From a checkpoint of a small mixture-of-experts model trained on Wikipedia.
Experts: 32 experts in each of 8 layers, 2 picks a token, a shared expert of 384 neurons.
Below are experts of layer 2 (counted from 0) of a mixture-of-experts language model. Rows are named router (the router's row for the expert), gate (a neuron's input weights, with its number), up (a neuron's input weights, with its number), down (a neuron's output weights, with its number) and show model dimensions 160-191. Each number is 200 + 20 x the weight over its row's rms, rounded and kept within 0 to 999.
After each expert's rows: a language model's description of what the expert responds to; "comes before" lists some tokens at least twice as common just after its tokens as in all text. This comes from a sample of Wikipedia text that the model never trained on. Tokens count by the router's weight.

# expert 27
router,180,233,195,219,156,184,199,209,244,219,179,202,203,187,211,216,196,207,188,186,165,165,172,162,192,165,217,182,159,249,204,164
gate0,162,206,214,203,220,244,214,183,206,205,176,194,168,229,153,204,206,196,206,204,201,190,209,180,201,196,197,187,206,179,198,210
up0,198,181,227,198,212,198,196,179,200,150,164,185,176,205,191,176,206,195,204,214,218,162,217,181,198,201,207,192,198,198,188,214
down0,207,205,238,175,195,188,202,184,179,186,202,208,199,216,206,185,207,216,216,166,197,183,195,212,176,219,193,169,197,192,194,168
gate1,225,219,159,195,232,219,191,176,203,210,195,181,213,213,184,203,190,193,188,208,200,206,210,197,211,170,242,205,216,215,204,220
up1,208,196,150,159,234,220,167,201,209,180,176,219,205,173,224,184,188,194,188,232,199,227,225,238,181,186,205,217,193,224,224,179
down1,189,194,191,185,197,208,212,196,175,182,204,228,192,211,190,198,206,183,175,194,210,201,229,202,225,187,231,196,205,191,194,204
gate2,193,189,192,229,176,171,220,215,183,197,186,155,161,207,210,202,204,230,200,196,210,214,177,177,152,188,227,205,205,157,191,227
up2,190,172,169,210,175,199,205,203,158,195,222,172,178,183,219,205,209,227,191,207,194,227,183,183,187,190,213,209,232,179,191,173
down2,208,186,177,189,244,204,207,203,169,165,203,174,206,218,214,193,223,185,191,216,200,208,194,157,175,221,212,207,199,142,203,195
gate3,214,200,207,198,172,177,236,185,199,184,192,175,175,184,192,179,199,163,214,177,178,185,187,194,201,213,217,197,209,242,220,192
up3,159,231,207,221,186,204,207,229,199,181,219,213,216,159,168,232,212,204,196,208,189,159,188,201,198,198,207,202,238,226,221,209
down3,204,218,231,185,189,208,192,200,198,173,190,219,253,177,197,193,208,196,198,216,199,183,186,201,173,190,216,198,183,196,237,201
It responds to: Spaces before numbers. Space tokens preceding years and numbers in dates, ages and titles, plus verbs like known, called, named, won before names.
comes before: "201", "200", "202", "199", "198", "197"

# expert 18
router,201,201,190,192,197,202,201,222,159,162,208,213,208,164,197,193,209,169,189,202,186,199,180,210,232,176,203,171,220,186,158,209
gate0,203,208,209,200,175,193,183,217,225,207,235,191,185,226,209,178,198,180,195,195,236,176,215,201,213,197,207,180,199,187,193,253
up0,182,242,235,180,152,196,194,215,182,192,163,219,197,204,220,214,229,243,218,204,212,217,191,195,177,232,193,197,221,238,243,215
down0,210,205,210,206,181,207,187,209,216,231,209,182,203,203,176,152,159,187,155,222,208,200,177,187,220,194,221,224,217,181,204,212
gate1,177,166,208,202,201,214,204,231,220,196,188,213,245,170,207,207,201,212,204,196,222,217,182,194,211,205,182,190,251,203,233,191
up1,179,168,195,196,217,177,188,254,215,207,182,168,235,169,200,202,182,167,222,201,247,207,187,208,197,173,191,169,258,162,197,177
down1,196,211,193,200,200,186,183,225,189,179,193,187,222,197,166,183,199,198,217,199,207,199,205,200,205,180,212,190,234,186,206,205
gate2,182,199,208,208,205,233,193,230,211,202,208,194,199,153,208,205,198,171,216,190,206,198,204,226,175,177,187,208,187,197,193,230
up2,195,192,219,158,184,160,200,204,227,215,181,188,179,203,198,213,199,178,209,189,191,227,210,183,197,180,175,189,223,237,193,187
down2,170,189,215,246,195,207,195,218,203,189,190,214,183,203,206,191,198,199,233,204,208,196,205,173,162,183,201,176,166,169,208,182
gate3,173,201,221,197,208,187,197,173,210,238,229,200,199,217,238,195,214,192,202,174,190,201,205,187,175,202,188,191,202,216,184,216
up3,199,188,154,204,218,185,202,198,198,168,194,213,197,200,160,211,203,191,199,202,173,195,199,205,192,221,165,148,138,223,196,243
down3,175,207,171,202,215,193,231,159,231,181,187,203,181,170,223,219,199,191,221,242,203,208,226,185,189,194,209,219,198,180,196,195
It responds to: Table spaces, place units. Spaces before numbers in table cells, plus geographic and unit words such as County, City, km, mi, °N in coordinates.
comes before: " |", "0", "1", " |\n", "2", "3"

# expert 12
router,178,202,210,217,214,185,200,172,224,199,201,193,216,210,195,225,166,223,157,228,237,188,174,192,195,194,199,203,180,187,219,225
gate0,205,218,203,229,207,194,218,218,189,175,209,205,182,170,214,180,183,206,186,201,170,196,184,193,190,187,195,172,217,206,196,229
up0,204,210,177,187,204,213,199,207,189,206,185,194,185,173,227,208,207,201,229,163,198,181,228,156,188,203,214,207,193,160,188,215
down0,227,207,196,205,180,217,199,211,209,201,209,220,154,214,192,161,198,176,212,210,185,210,182,213,200,215,213,178,155,221,181,192
gate1,220,204,214,179,177,198,233,183,164,224,210,218,194,217,187,199,196,174,207,187,173,220,184,209,181,203,216,185,220,185,157,164
up1,207,215,198,215,228,151,207,219,190,193,158,166,194,207,214,178,184,212,206,195,197,216,203,195,209,199,222,194,192,215,190,166
down1,191,196,228,217,221,187,231,181,202,203,203,196,228,188,182,212,203,186,214,193,176,206,203,214,229,175,198,180,191,193,208,200
gate2,202,219,188,224,225,203,226,177,207,208,241,187,210,216,202,228,199,218,226,204,190,184,213,245,216,213,194,220,194,169,206,221
up2,190,215,188,185,239,180,198,200,221,215,203,187,217,173,187,209,188,183,271,223,178,198,229,206,192,208,199,218,247,192,167,183
down2,185,198,221,205,202,174,189,229,203,169,182,166,191,214,215,199,221,185,187,203,197,186,236,203,208,203,198,210,189,199,200,211
gate3,185,217,208,233,175,191,206,200,174,228,187,188,194,190,210,198,217,228,170,214,204,187,210,201,202,219,182,213,191,181,179,201
up3,198,213,198,189,173,171,196,161,199,177,205,160,205,162,193,198,206,213,203,187,221,226,230,214,213,228,188,253,210,204,207,234
down3,175,210,212,212,202,188,204,219,213,199,140,193,242,204,209,150,238,158,192,209,164,216,217,162,191,241,211,213,222,206,172,193
It responds to: Pronouns and auxiliaries. Function words in running prose: "there" in there was/are, pronouns they, them, him, auxiliaries was, were, and participles like released, played.
comes before: " to", " in", " by", " the", " a", " on"

# expert 22
router,191,220,201,214,185,220,204,198,188,178,237,208,210,187,206,210,162,214,182,223,185,189,189,178,192,207,206,204,218,213,207,155
gate0,220,216,187,191,199,193,201,236,191,159,227,221,218,180,207,225,197,251,195,209,193,214,160,198,200,193,172,221,150,207,183,197
up0,173,225,205,219,176,229,172,203,209,198,182,183,173,208,187,189,183,161,199,196,236,182,228,206,188,210,193,226,192,185,206,193
down0,194,198,209,207,211,190,199,225,210,188,176,215,203,223,202,204,184,183,165,221,216,219,221,168,211,180,174,155,207,202,238,201
gate1,212,204,212,204,181,188,217,206,211,190,204,187,167,159,215,191,212,233,205,177,192,183,231,170,208,235,208,223,173,197,207,178
up1,192,208,189,186,174,180,197,210,197,196,199,188,211,184,185,193,185,241,199,205,213,203,200,184,223,217,197,222,189,188,211,216
down1,188,196,201,205,216,155,229,165,230,175,213,194,155,214,235,153,180,210,197,169,178,184,198,184,184,165,170,201,203,172,213,216
gate2,218,202,240,159,196,195,204,211,202,202,217,190,208,208,222,176,194,193,181,210,202,209,227,238,186,195,194,209,164,161,219,190
up2,129,216,209,246,224,219,204,196,219,223,160,196,190,200,213,170,207,189,203,233,178,195,170,205,203,184,202,202,224,179,230,205
down2,179,182,185,175,233,178,214,178,203,211,172,224,209,228,201,230,183,204,176,212,202,208,222,171,202,222,181,202,179,227,171,188
gate3,194,182,198,191,207,216,180,189,180,194,170,176,254,187,192,214,212,200,216,208,199,168,215,201,222,185,208,181,157,196,212,172
up3,238,163,192,210,203,224,201,175,173,172,164,204,235,206,195,216,226,182,193,229,166,150,200,202,223,166,205,190,189,204,197,188
down3,224,241,186,182,212,160,208,192,165,180,179,202,219,187,198,216,214,208,194,223,214,210,178,194,212,220,197,192,196,201,167,207
It responds to: Infobox field words. Words in infobox or list field labels before a colon or line break, like NRHP reference, Personal information, family, located, Born.
comes before: "-", ":", "\n", " of", " by", " in"

# expert 23
router,212,212,187,232,169,163,220,216,198,217,176,213,178,203,206,230,203,210,231,203,209,197,216,156,202,217,226,166,174,215,180,223
gate0,210,230,204,218,194,207,233,185,218,193,213,144,177,217,223,239,196,173,187,198,188,173,174,191,238,201,176,217,225,209,175,199
up0,194,228,201,209,215,206,193,211,206,195,210,224,195,200,203,223,200,222,219,200,179,195,206,204,200,200,210,218,208,206,192,205
down0,216,221,195,224,205,209,193,185,219,154,187,190,202,243,191,197,186,210,203,192,238,193,207,205,205,203,183,197,198,190,225,166
gate1,175,204,202,199,212,254,199,230,193,203,231,180,208,188,225,196,196,184,183,192,205,236,187,187,155,173,193,241,210,205,224,189
up1,240,228,216,185,162,198,214,211,209,198,164,181,248,226,164,186,160,214,180,192,200,183,225,186,204,268,200,194,212,205,173,179
down1,192,231,171,211,218,202,177,211,162,194,216,181,213,197,216,155,228,236,199,156,191,177,204,243,223,195,192,153,211,192,170,191
gate2,190,219,170,175,218,232,223,186,174,186,216,212,200,171,191,203,175,205,200,204,210,195,190,226,194,202,180,195,207,213,212,203
up2,184,195,196,214,195,247,174,196,165,188,161,202,193,183,212,220,180,163,214,208,240,209,174,163,209,207,172,167,187,184,176,191
down2,199,204,221,197,194,221,235,212,190,221,232,194,186,186,181,234,197,206,216,200,190,224,157,250,199,216,229,193,177,201,215,212
gate3,202,240,177,173,194,204,158,230,178,163,220,209,191,211,214,209,178,208,183,170,198,199,175,191,176,234,222,228,213,196,226,192
up3,210,197,200,205,184,195,219,206,215,214,205,225,165,197,200,204,226,190,206,194,184,207,211,197,194,188,186,174,208,188,177,197
down3,213,221,223,191,210,190,189,181,190,201,214,186,215,189,191,170,167,175,182,201,212,187,152,181,229,191,186,204,173,198,222,225
It responds to: Name and place endings. Endings of surnames and place nouns plus naming nouns: ton, ley, son, field, Street, Park, John, Smith, coach, review.
comes before: ",", "s", " of", "ed", "ing", "'s"

# expert 5
router,184,200,221,180,222,201,202,210,174,174,198,216,189,210,180,170,220,215,179,185,169,205,207,224,189,207,212,225,218,212,225,191
gate0,222,162,181,172,219,181,210,194,224,161,211,223,197,191,195,195,259,237,228,191,180,154,215,187,191,212,218,217,224,230,194,198
up0,190,187,203,212,197,234,187,201,215,201,235,219,206,201,175,220,138,181,186,196,198,184,205,183,228,200,200,229,205,179,157,198
down0,180,209,218,186,185,236,182,203,201,220,228,209,242,231,205,223,201,201,216,215,216,230,222,211,200,201,199,197,188,236,167,170
gate1,199,212,199,214,220,193,197,178,150,187,247,183,232,185,179,184,186,177,213,218,189,200,209,178,187,222,201,189,197,218,257,210
up1,162,217,178,226,210,181,130,196,210,185,197,238,199,162,213,196,198,183,198,223,215,206,193,206,212,166,220,208,216,203,222,199
down1,200,205,188,218,194,218,178,219,201,209,229,210,235,167,183,211,211,215,192,177,182,200,167,201,246,205,186,242,147,224,182,194
gate2,207,213,214,174,189,174,221,172,166,201,212,202,199,211,190,170,198,206,194,180,174,182,193,202,243,146,221,183,203,165,189,202
up2,204,226,220,149,214,178,217,204,187,174,207,210,211,208,170,170,172,193,173,167,209,190,187,220,227,164,196,208,207,173,178,212
down2,178,188,236,194,198,201,215,199,174,205,218,230,231,208,212,165,202,240,204,200,153,207,202,187,212,210,224,172,189,232,212,184
gate3,184,225,191,171,188,213,207,154,192,221,210,224,213,193,184,179,211,199,245,201,239,207,203,187,188,209,197,221,169,196,214,229
up3,224,214,219,178,199,201,196,221,211,174,183,174,172,168,211,219,183,226,165,215,189,183,184,211,230,188,224,222,190,215,186,159
down3,189,223,216,192,235,201,206,214,215,209,182,184,218,184,214,208,222,187,200,174,175,223,228,195,215,206,200,203,196,175,203,192
It responds to: Prepositions and conjunctions. Common prepositions and conjunctions after a verb, noun or comma, before an article: and, in, to, for, with, from.
comes before: " the", " a", " an", " his", " be", " its"

# expert 4
router,169,199,260,208,206,254,196,181,167,200,171,201,206,203,184,213,186,208,217,227,213,185,215,193,201,197,187,196,214,222,209,201
gate0,166,171,215,213,217,165,206,166,201,184,217,179,216,206,175,241,199,199,196,190,225,207,210,203,194,175,202,200,196,202,242,209
up0,168,199,184,201,195,184,208,161,183,214,186,196,217,185,212,190,197,201,233,235,191,206,190,195,198,202,207,192,208,178,240,190
down0,177,199,210,175,190,203,182,262,214,194,202,184,213,223,169,199,186,193,180,218,174,199,154,192,222,196,197,198,192,208,191,177
gate1,201,210,167,191,188,195,232,195,201,173,194,200,231,225,220,181,192,219,199,191,226,193,215,215,241,166,172,177,240,212,193,173
up1,191,191,183,214,226,205,240,233,223,172,204,195,181,177,181,190,196,199,224,199,239,192,165,226,206,222,174,221,238,183,190,211
down1,247,187,188,220,190,201,170,187,200,151,207,213,208,212,190,221,204,188,201,190,226,187,222,165,181,200,205,218,204,175,196,220
gate2,213,166,181,200,189,174,175,216,238,176,207,188,189,223,210,210,228,178,171,192,214,231,206,197,213,178,205,197,186,182,222,235
up2,185,203,237,182,218,253,217,206,176,176,197,228,213,186,197,210,208,204,254,198,210,206,217,212,217,198,212,186,211,209,163,154
down2,177,181,163,195,199,189,221,189,217,160,236,207,203,199,196,215,175,185,215,208,208,197,210,180,192,180,215,194,207,190,211,196
gate3,200,210,161,192,189,215,212,186,222,215,236,195,210,218,177,196,204,208,164,228,218,232,228,250,167,203,234,171,171,199,171,196
up3,181,187,218,210,192,172,197,208,196,215,202,203,238,178,190,242,210,201,230,193,188,213,172,181,217,226,195,258,206,197,154,199
down3,224,186,197,196,217,178,190,198,205,199,202,226,173,214,203,204,204,185,200,192,207,205,166,180,224,184,161,192,186,214,169,178
It responds to: Infobox colons, sentence openers. Colons after infobox field labels (Cost:, Opened:) plus sentence-initial The/In and lowercase single-letter word starts like s, p.
comes before: " ", " Total", " addition", "00", "′", "|---|---|---|---|\n"

# expert 8
router,222,245,184,222,191,199,212,180,214,197,201,182,217,180,219,187,196,205,196,195,191,207,183,215,170,182,226,193,156,191,176,222
gate0,145,167,167,187,207,201,188,191,173,176,199,205,239,200,195,172,195,175,257,187,218,153,182,213,210,213,225,193,189,169,176,213
up0,164,183,204,179,205,170,174,203,176,199,199,193,214,186,218,172,181,178,246,191,212,194,165,200,202,218,223,183,193,169,180,236
down0,208,184,188,222,218,207,177,192,207,177,196,204,181,222,240,217,203,193,221,217,213,211,220,184,202,199,218,194,201,207,196,202
gate1,191,225,184,173,205,159,217,201,193,162,195,210,186,188,215,163,182,140,195,213,212,210,227,189,180,187,220,184,195,192,199,173
up1,196,233,205,183,194,182,193,194,196,164,218,216,206,160,205,157,206,119,193,210,215,222,249,179,187,188,234,194,189,171,194,221
down1,181,178,216,192,220,226,205,201,220,221,196,211,189,205,237,180,208,197,195,215,182,184,208,220,203,193,208,197,189,171,200,199
gate2,229,181,164,224,180,189,249,190,212,184,200,130,206,169,191,187,216,216,233,188,198,203,177,225,178,230,202,192,170,207,205,230
up2,228,178,207,170,211,204,232,185,212,208,233,185,220,170,189,192,168,156,211,194,188,215,211,197,203,245,197,205,209,229,177,183
down2,211,206,198,199,221,219,213,201,195,159,202,189,171,215,189,211,245,172,202,206,167,225,229,231,205,221,199,184,158,178,173,216
gate3,203,170,177,205,171,248,161,244,217,217,201,173,202,218,203,206,175,186,171,204,247,222,206,160,203,208,208,179,190,209,221,172
up3,191,229,168,203,218,202,230,161,213,186,247,232,224,205,201,190,230,220,190,198,170,191,212,213,207,206,225,188,194,188,189,212
down3,207,214,217,226,169,185,198,228,186,150,204,183,207,186,206,206,196,173,211,191,232,222,220,202,177,205,185,193,190,176,219,223
It responds to: Commas and passive markers. Commas after names, places and dates, plus was, by, dashes and semicolons that join clauses or list items.
comes before: " and", " the", " a", " which", " but", " he"

# expert 21
router,222,164,167,180,185,194,197,209,216,172,198,201,164,150,227,192,238,179,224,190,202,232,183,206,211,196,190,213,210,227,196,192
gate0,232,226,200,194,203,202,211,207,230,174,198,165,229,197,245,188,213,205,226,169,239,204,221,204,171,185,182,205,201,217,177,192
up0,189,218,203,200,209,200,202,222,200,197,190,214,217,189,202,180,227,180,196,201,196,192,185,182,180,192,206,207,180,185,210,221
down0,202,195,226,191,179,172,205,181,182,208,206,170,179,182,203,199,186,196,204,201,201,202,182,231,223,192,207,194,220,231,184,182
gate1,163,174,231,213,178,251,172,203,173,198,196,198,190,184,174,167,224,201,206,210,202,204,219,198,226,178,196,226,187,204,152,227
up1,204,208,206,185,181,232,184,206,173,183,184,212,208,216,208,222,195,153,229,195,224,214,213,206,210,215,196,186,181,200,201,204
down1,194,222,161,205,193,185,172,188,179,226,205,208,195,183,177,231,220,212,227,160,209,217,186,180,197,217,226,187,224,212,182,203
gate2,216,239,207,197,190,181,211,214,168,229,189,207,194,197,166,214,192,194,199,215,203,232,191,231,170,229,192,231,164,195,222,219
up2,196,229,207,208,193,161,224,200,198,197,205,198,177,236,163,238,192,193,200,188,191,234,205,199,177,174,188,204,168,166,217,204
down2,229,198,213,199,201,191,234,211,171,157,195,211,173,179,239,181,211,217,189,207,158,234,223,208,202,197,199,210,210,206,193,191
gate3,228,222,203,235,254,168,199,206,202,201,199,190,199,206,229,227,219,216,177,200,202,211,193,184,205,189,186,190,223,178,214,224
up3,204,180,202,225,204,204,192,217,212,182,208,184,203,201,244,208,190,192,214,190,182,167,199,202,204,209,196,176,191,192,204,193
down3,208,174,198,189,218,203,205,182,191,195,226,199,182,250,193,208,190,218,169,217,202,212,197,180,196,210,176,198,198,174,209,206
It responds to: Name-ending syllables. Final syllables of foreign personal and place names, often vowel endings like -o, -a, -ia, -ville, as in Juliano, Lida, Caprиolo.
comes before: ",", " (", "\n", " de", "'s", " =\n\n"

# expert 17
router,230,221,187,183,177,169,201,207,221,230,203,178,221,203,198,207,200,182,181,177,196,185,164,225,202,180,201,185,176,205,203,196
gate0,173,205,199,196,162,193,215,208,173,208,205,227,196,233,184,199,174,166,189,196,220,223,196,206,209,205,200,228,207,215,185,179
up0,203,203,196,196,213,169,212,225,208,206,201,203,212,187,190,197,181,223,177,212,213,185,199,220,186,211,214,194,185,187,217,198
down0,178,230,207,224,228,182,198,187,214,222,214,213,189,208,171,192,205,185,202,211,193,175,181,198,184,201,178,198,193,157,234,164
gate1,184,234,194,185,212,163,229,197,200,176,198,221,152,213,204,176,223,194,186,205,197,174,212,201,230,200,185,194,191,218,208,193
up1,205,174,184,204,207,200,211,198,217,191,181,203,204,209,241,166,184,190,208,206,226,194,202,204,183,209,191,179,206,193,213,186
down1,183,214,192,187,211,209,200,187,194,205,208,181,177,190,166,217,217,202,217,205,160,218,232,174,179,223,192,269,188,193,210,172
gate2,195,198,225,193,216,216,183,176,194,162,218,214,215,209,232,201,172,198,170,183,207,221,221,208,222,226,201,190,227,217,202,219
up2,189,247,183,212,243,183,223,206,160,206,214,218,193,211,211,198,197,184,212,195,189,226,176,149,182,206,175,179,205,178,179,212
down2,171,186,244,204,211,173,217,188,198,238,166,215,228,206,196,177,177,181,190,205,187,200,177,188,222,200,210,219,207,207,193,207
gate3,223,178,198,190,205,212,219,199,179,232,205,222,163,177,222,203,230,154,203,203,184,206,181,197,217,196,209,190,226,199,193,252
up3,223,178,191,195,181,182,185,227,192,204,200,175,213,191,212,230,217,189,200,228,193,192,190,165,233,179,194,214,219,195,195,160
down3,211,194,212,198,191,167,199,183,185,200,213,190,229,223,192,221,182,208,202,203,217,231,199,191,203,219,196,214,224,208,191,213
It responds to: Time and discourse words. Temporal and linking words, often in sports-season or plot text: after, before, when, during, that, which, first, season.
comes before: " the", " of", " was", " is", " he", " year"

# expert 15
router,177,199,209,140,198,211,188,216,207,217,203,250,187,211,189,200,224,223,195,216,201,193,219,176,209,221,195,183,216,217,175,204
gate0,185,155,204,187,226,176,231,220,194,230,230,235,206,190,169,190,211,173,208,196,195,173,209,187,187,190,222,192,192,203,223,219
up0,187,181,198,189,218,186,236,232,185,214,239,254,192,203,223,208,185,185,192,213,197,202,187,193,185,169,215,189,177,204,204,220
down0,197,205,172,204,182,232,176,193,203,190,201,207,225,240,206,192,206,208,195,215,187,194,200,189,195,205,206,177,244,226,212,199
gate1,190,192,207,199,238,198,158,159,152,199,198,194,198,192,201,187,190,196,192,239,181,220,180,218,211,194,195,200,209,200,206,161
up1,208,204,215,199,210,211,172,205,224,236,191,233,160,221,192,242,207,214,192,187,193,179,203,161,173,206,189,203,209,226,201,216
down1,179,216,221,196,191,176,194,234,199,198,151,208,255,186,182,234,239,166,199,212,215,228,216,205,213,190,211,221,227,249,199,186
gate2,208,227,192,201,188,215,207,176,222,211,190,199,188,186,180,170,212,205,189,171,229,211,219,208,226,168,192,192,226,200,196,234
up2,232,235,218,172,193,202,209,175,189,224,186,183,190,196,191,185,205,223,202,190,192,180,203,186,238,198,205,191,252,190,182,212
down2,245,171,178,227,182,172,192,177,184,189,215,168,177,194,162,219,226,185,188,190,180,187,176,174,214,172,216,172,207,182,221,209
gate3,168,174,147,216,203,221,200,178,189,215,190,208,176,195,204,215,212,200,234,182,190,177,217,202,174,186,187,188,204,197,195,200
up3,191,219,190,200,212,203,186,192,195,185,210,177,202,177,207,187,224,197,210,188,173,186,145,198,205,197,163,191,170,188,170,175
down3,200,217,247,234,208,245,223,181,244,218,197,156,188,191,180,219,200,179,187,204,186,242,169,196,183,220,191,201,188,204,232,247
It responds to: Table cell separators. Pipe separators between table cells, list-item hyphens after section headers, and semicolons separating clauses or citations.
comes before: " ", " \"", " —", " +", " −", " R"

# expert 0
router,200,209,213,190,183,224,186,213,198,177,192,223,177,224,207,237,187,201,215,208,160,193,166,233,193,190,219,197,184,213,215,189
gate0,215,204,222,164,175,178,237,190,233,193,172,212,232,198,188,193,186,192,178,184,174,176,192,184,224,220,210,199,190,154,193,221
up0,216,167,187,206,211,219,171,221,177,234,218,157,211,196,202,178,226,192,230,195,196,199,220,215,176,178,177,206,197,204,214,210
down0,188,225,221,152,219,194,156,188,209,198,195,227,194,152,184,211,174,217,237,218,213,164,194,167,210,250,201,173,232,214,186,168
gate1,191,234,202,189,210,170,190,194,220,183,204,200,200,224,196,218,190,196,224,222,188,214,212,186,191,181,203,190,235,241,206,219
up1,208,176,232,184,199,225,204,204,211,170,207,198,224,204,222,169,168,164,190,176,214,188,202,212,198,168,218,201,136,199,187,189
down1,193,201,246,174,187,208,211,246,210,205,173,206,203,174,198,214,210,209,214,221,198,201,193,159,219,213,209,207,223,173,179,163
gate2,168,214,217,207,200,250,226,193,206,222,196,222,202,195,193,177,191,215,208,197,232,182,200,198,192,183,195,198,198,196,169,244
up2,189,207,204,153,185,229,221,199,199,183,205,213,214,204,223,191,228,225,232,209,169,194,191,195,177,203,205,207,196,167,202,171
down2,218,245,212,187,186,186,221,167,191,213,187,179,226,178,191,203,194,179,215,182,169,202,208,241,238,198,184,193,163,205,203,178
gate3,174,217,192,218,189,193,178,198,211,189,193,191,174,196,167,190,178,208,254,191,215,244,216,213,190,207,170,230,239,208,204,197
up3,201,209,182,242,203,225,172,187,192,190,176,214,165,200,200,194,167,202,231,174,214,220,209,233,181,217,176,213,213,188,241,211
down3,196,230,204,194,186,161,188,184,205,194,202,237,222,237,202,208,210,209,196,178,216,176,203,194,223,200,181,177,221,207,202,183
It responds to: Row ends, initial capitals. Table row-ending pipes before a line break in stats and election tables, plus word-initial capital letters like B, M, D, G and "an".
comes before: "|", "og", "ast", "|---|---|---|---|---|\n", "|---|---|---|---|---|---|\n", "ob"

# expert 31
router,224,202,183,213,209,241,199,210,180,191,168,215,219,206,210,194,180,163,220,202,227,219,222,194,167,210,190,205,208,199,215,219
gate0,230,195,210,222,194,215,207,204,208,165,208,209,164,212,202,196,193,196,201,221,201,219,204,194,192,210,195,198,176,159,209,183
up0,196,206,188,196,182,210,159,206,197,200,165,162,170,240,205,194,185,223,229,214,205,182,193,179,179,198,198,234,169,204,203,180
down0,186,229,176,216,182,198,209,199,213,198,210,196,213,181,181,207,188,222,209,173,170,181,226,190,184,229,220,234,182,204,228,218
gate1,189,203,218,168,185,205,173,185,194,177,192,157,189,191,201,200,157,194,202,193,188,219,222,204,200,170,185,183,177,218,210,205
up1,194,168,217,190,223,167,196,191,176,209,211,182,208,206,186,218,203,199,250,225,232,186,184,212,192,170,180,209,208,179,207,222
down1,190,197,205,217,196,204,160,163,195,217,189,216,181,204,198,183,206,217,219,187,166,207,178,164,174,215,213,203,201,190,219,208
gate2,196,233,224,185,169,153,192,204,202,185,192,181,207,204,203,231,209,192,188,208,200,156,160,202,181,152,228,213,197,229,158,228
up2,225,176,201,246,219,215,203,198,191,209,223,226,191,185,152,197,197,214,205,191,174,236,224,210,240,240,214,173,179,179,203,220
down2,219,189,214,199,210,213,219,199,182,210,229,195,174,215,211,199,157,190,196,218,196,170,179,190,186,198,182,210,210,210,172,200
gate3,180,206,202,200,237,189,207,201,188,197,227,217,198,173,199,209,213,171,205,189,204,186,224,209,160,215,160,196,185,155,211,222
up3,224,205,194,179,157,205,160,200,203,208,185,155,203,220,201,198,188,180,197,224,164,216,182,184,211,207,207,207,190,217,200,202
down3,210,197,188,165,195,200,183,184,184,211,197,225,200,226,208,204,215,218,179,200,178,195,166,206,218,223,161,199,240,195,162,220
It responds to: Closing brackets, quotes, suffixes. Closing parentheses, brackets and quotes ending a phrase, plus word-final pieces like s, ers, (thinks) and the verb be/been.
comes before: " |", " (", " |\n", ")", " and", " is"

# expert 6
router,220,182,174,201,188,221,225,189,207,211,218,205,224,190,212,178,211,207,202,215,224,151,203,168,195,201,210,228,190,186,190,183
gate0,207,205,211,228,186,210,211,176,189,204,186,202,198,191,226,199,204,202,201,210,210,192,204,160,206,183,138,186,220,227,204,182
up0,204,206,188,200,208,209,213,229,196,207,212,195,217,192,204,216,174,207,212,185,208,224,216,196,212,202,187,198,250,172,197,181
down0,143,190,216,203,232,171,183,194,194,215,226,182,196,205,202,201,186,212,196,229,186,208,159,179,192,184,207,228,183,176,179,186
gate1,171,189,206,204,188,201,195,167,214,165,182,235,211,221,219,208,218,212,221,159,202,200,195,213,210,227,208,193,189,193,194,209
up1,230,211,181,199,199,193,168,182,211,233,222,162,195,158,202,194,162,227,215,253,224,214,199,193,193,155,201,208,234,185,190,173
down1,193,239,197,204,183,195,187,214,221,195,203,198,175,198,164,203,223,186,196,199,188,188,211,212,225,231,207,234,163,241,213,241
gate2,170,200,225,205,220,211,206,193,160,219,195,237,204,180,217,222,215,183,216,194,207,223,188,224,197,234,213,171,251,179,181,171
up2,230,181,150,202,207,192,211,200,214,190,213,209,201,210,216,188,225,204,191,196,188,177,202,170,223,207,186,202,186,223,159,200
down2,183,177,223,196,220,169,200,209,179,240,206,187,207,215,211,176,191,195,182,181,202,217,211,219,236,165,234,218,167,197,194,177
gate3,217,188,172,177,183,196,211,216,179,215,176,183,211,231,198,181,216,212,205,132,155,194,199,184,207,183,185,219,239,214,189,197
up3,173,227,179,193,222,202,209,216,223,186,202,223,183,166,209,207,210,189,212,233,205,179,192,213,177,215,215,188,187,209,213,180
down3,184,222,170,193,208,190,199,176,206,216,205,223,218,201,208,237,212,196,197,193,217,196,217,175,180,192,224,207,200,204,229,211
It responds to: Year and number digits. Digit chunks of numbers, especially year prefixes like 200, 195, 182 in dates, lifespans and vote counts in tables.
comes before: " |", ".", "–", ",", "0", "9"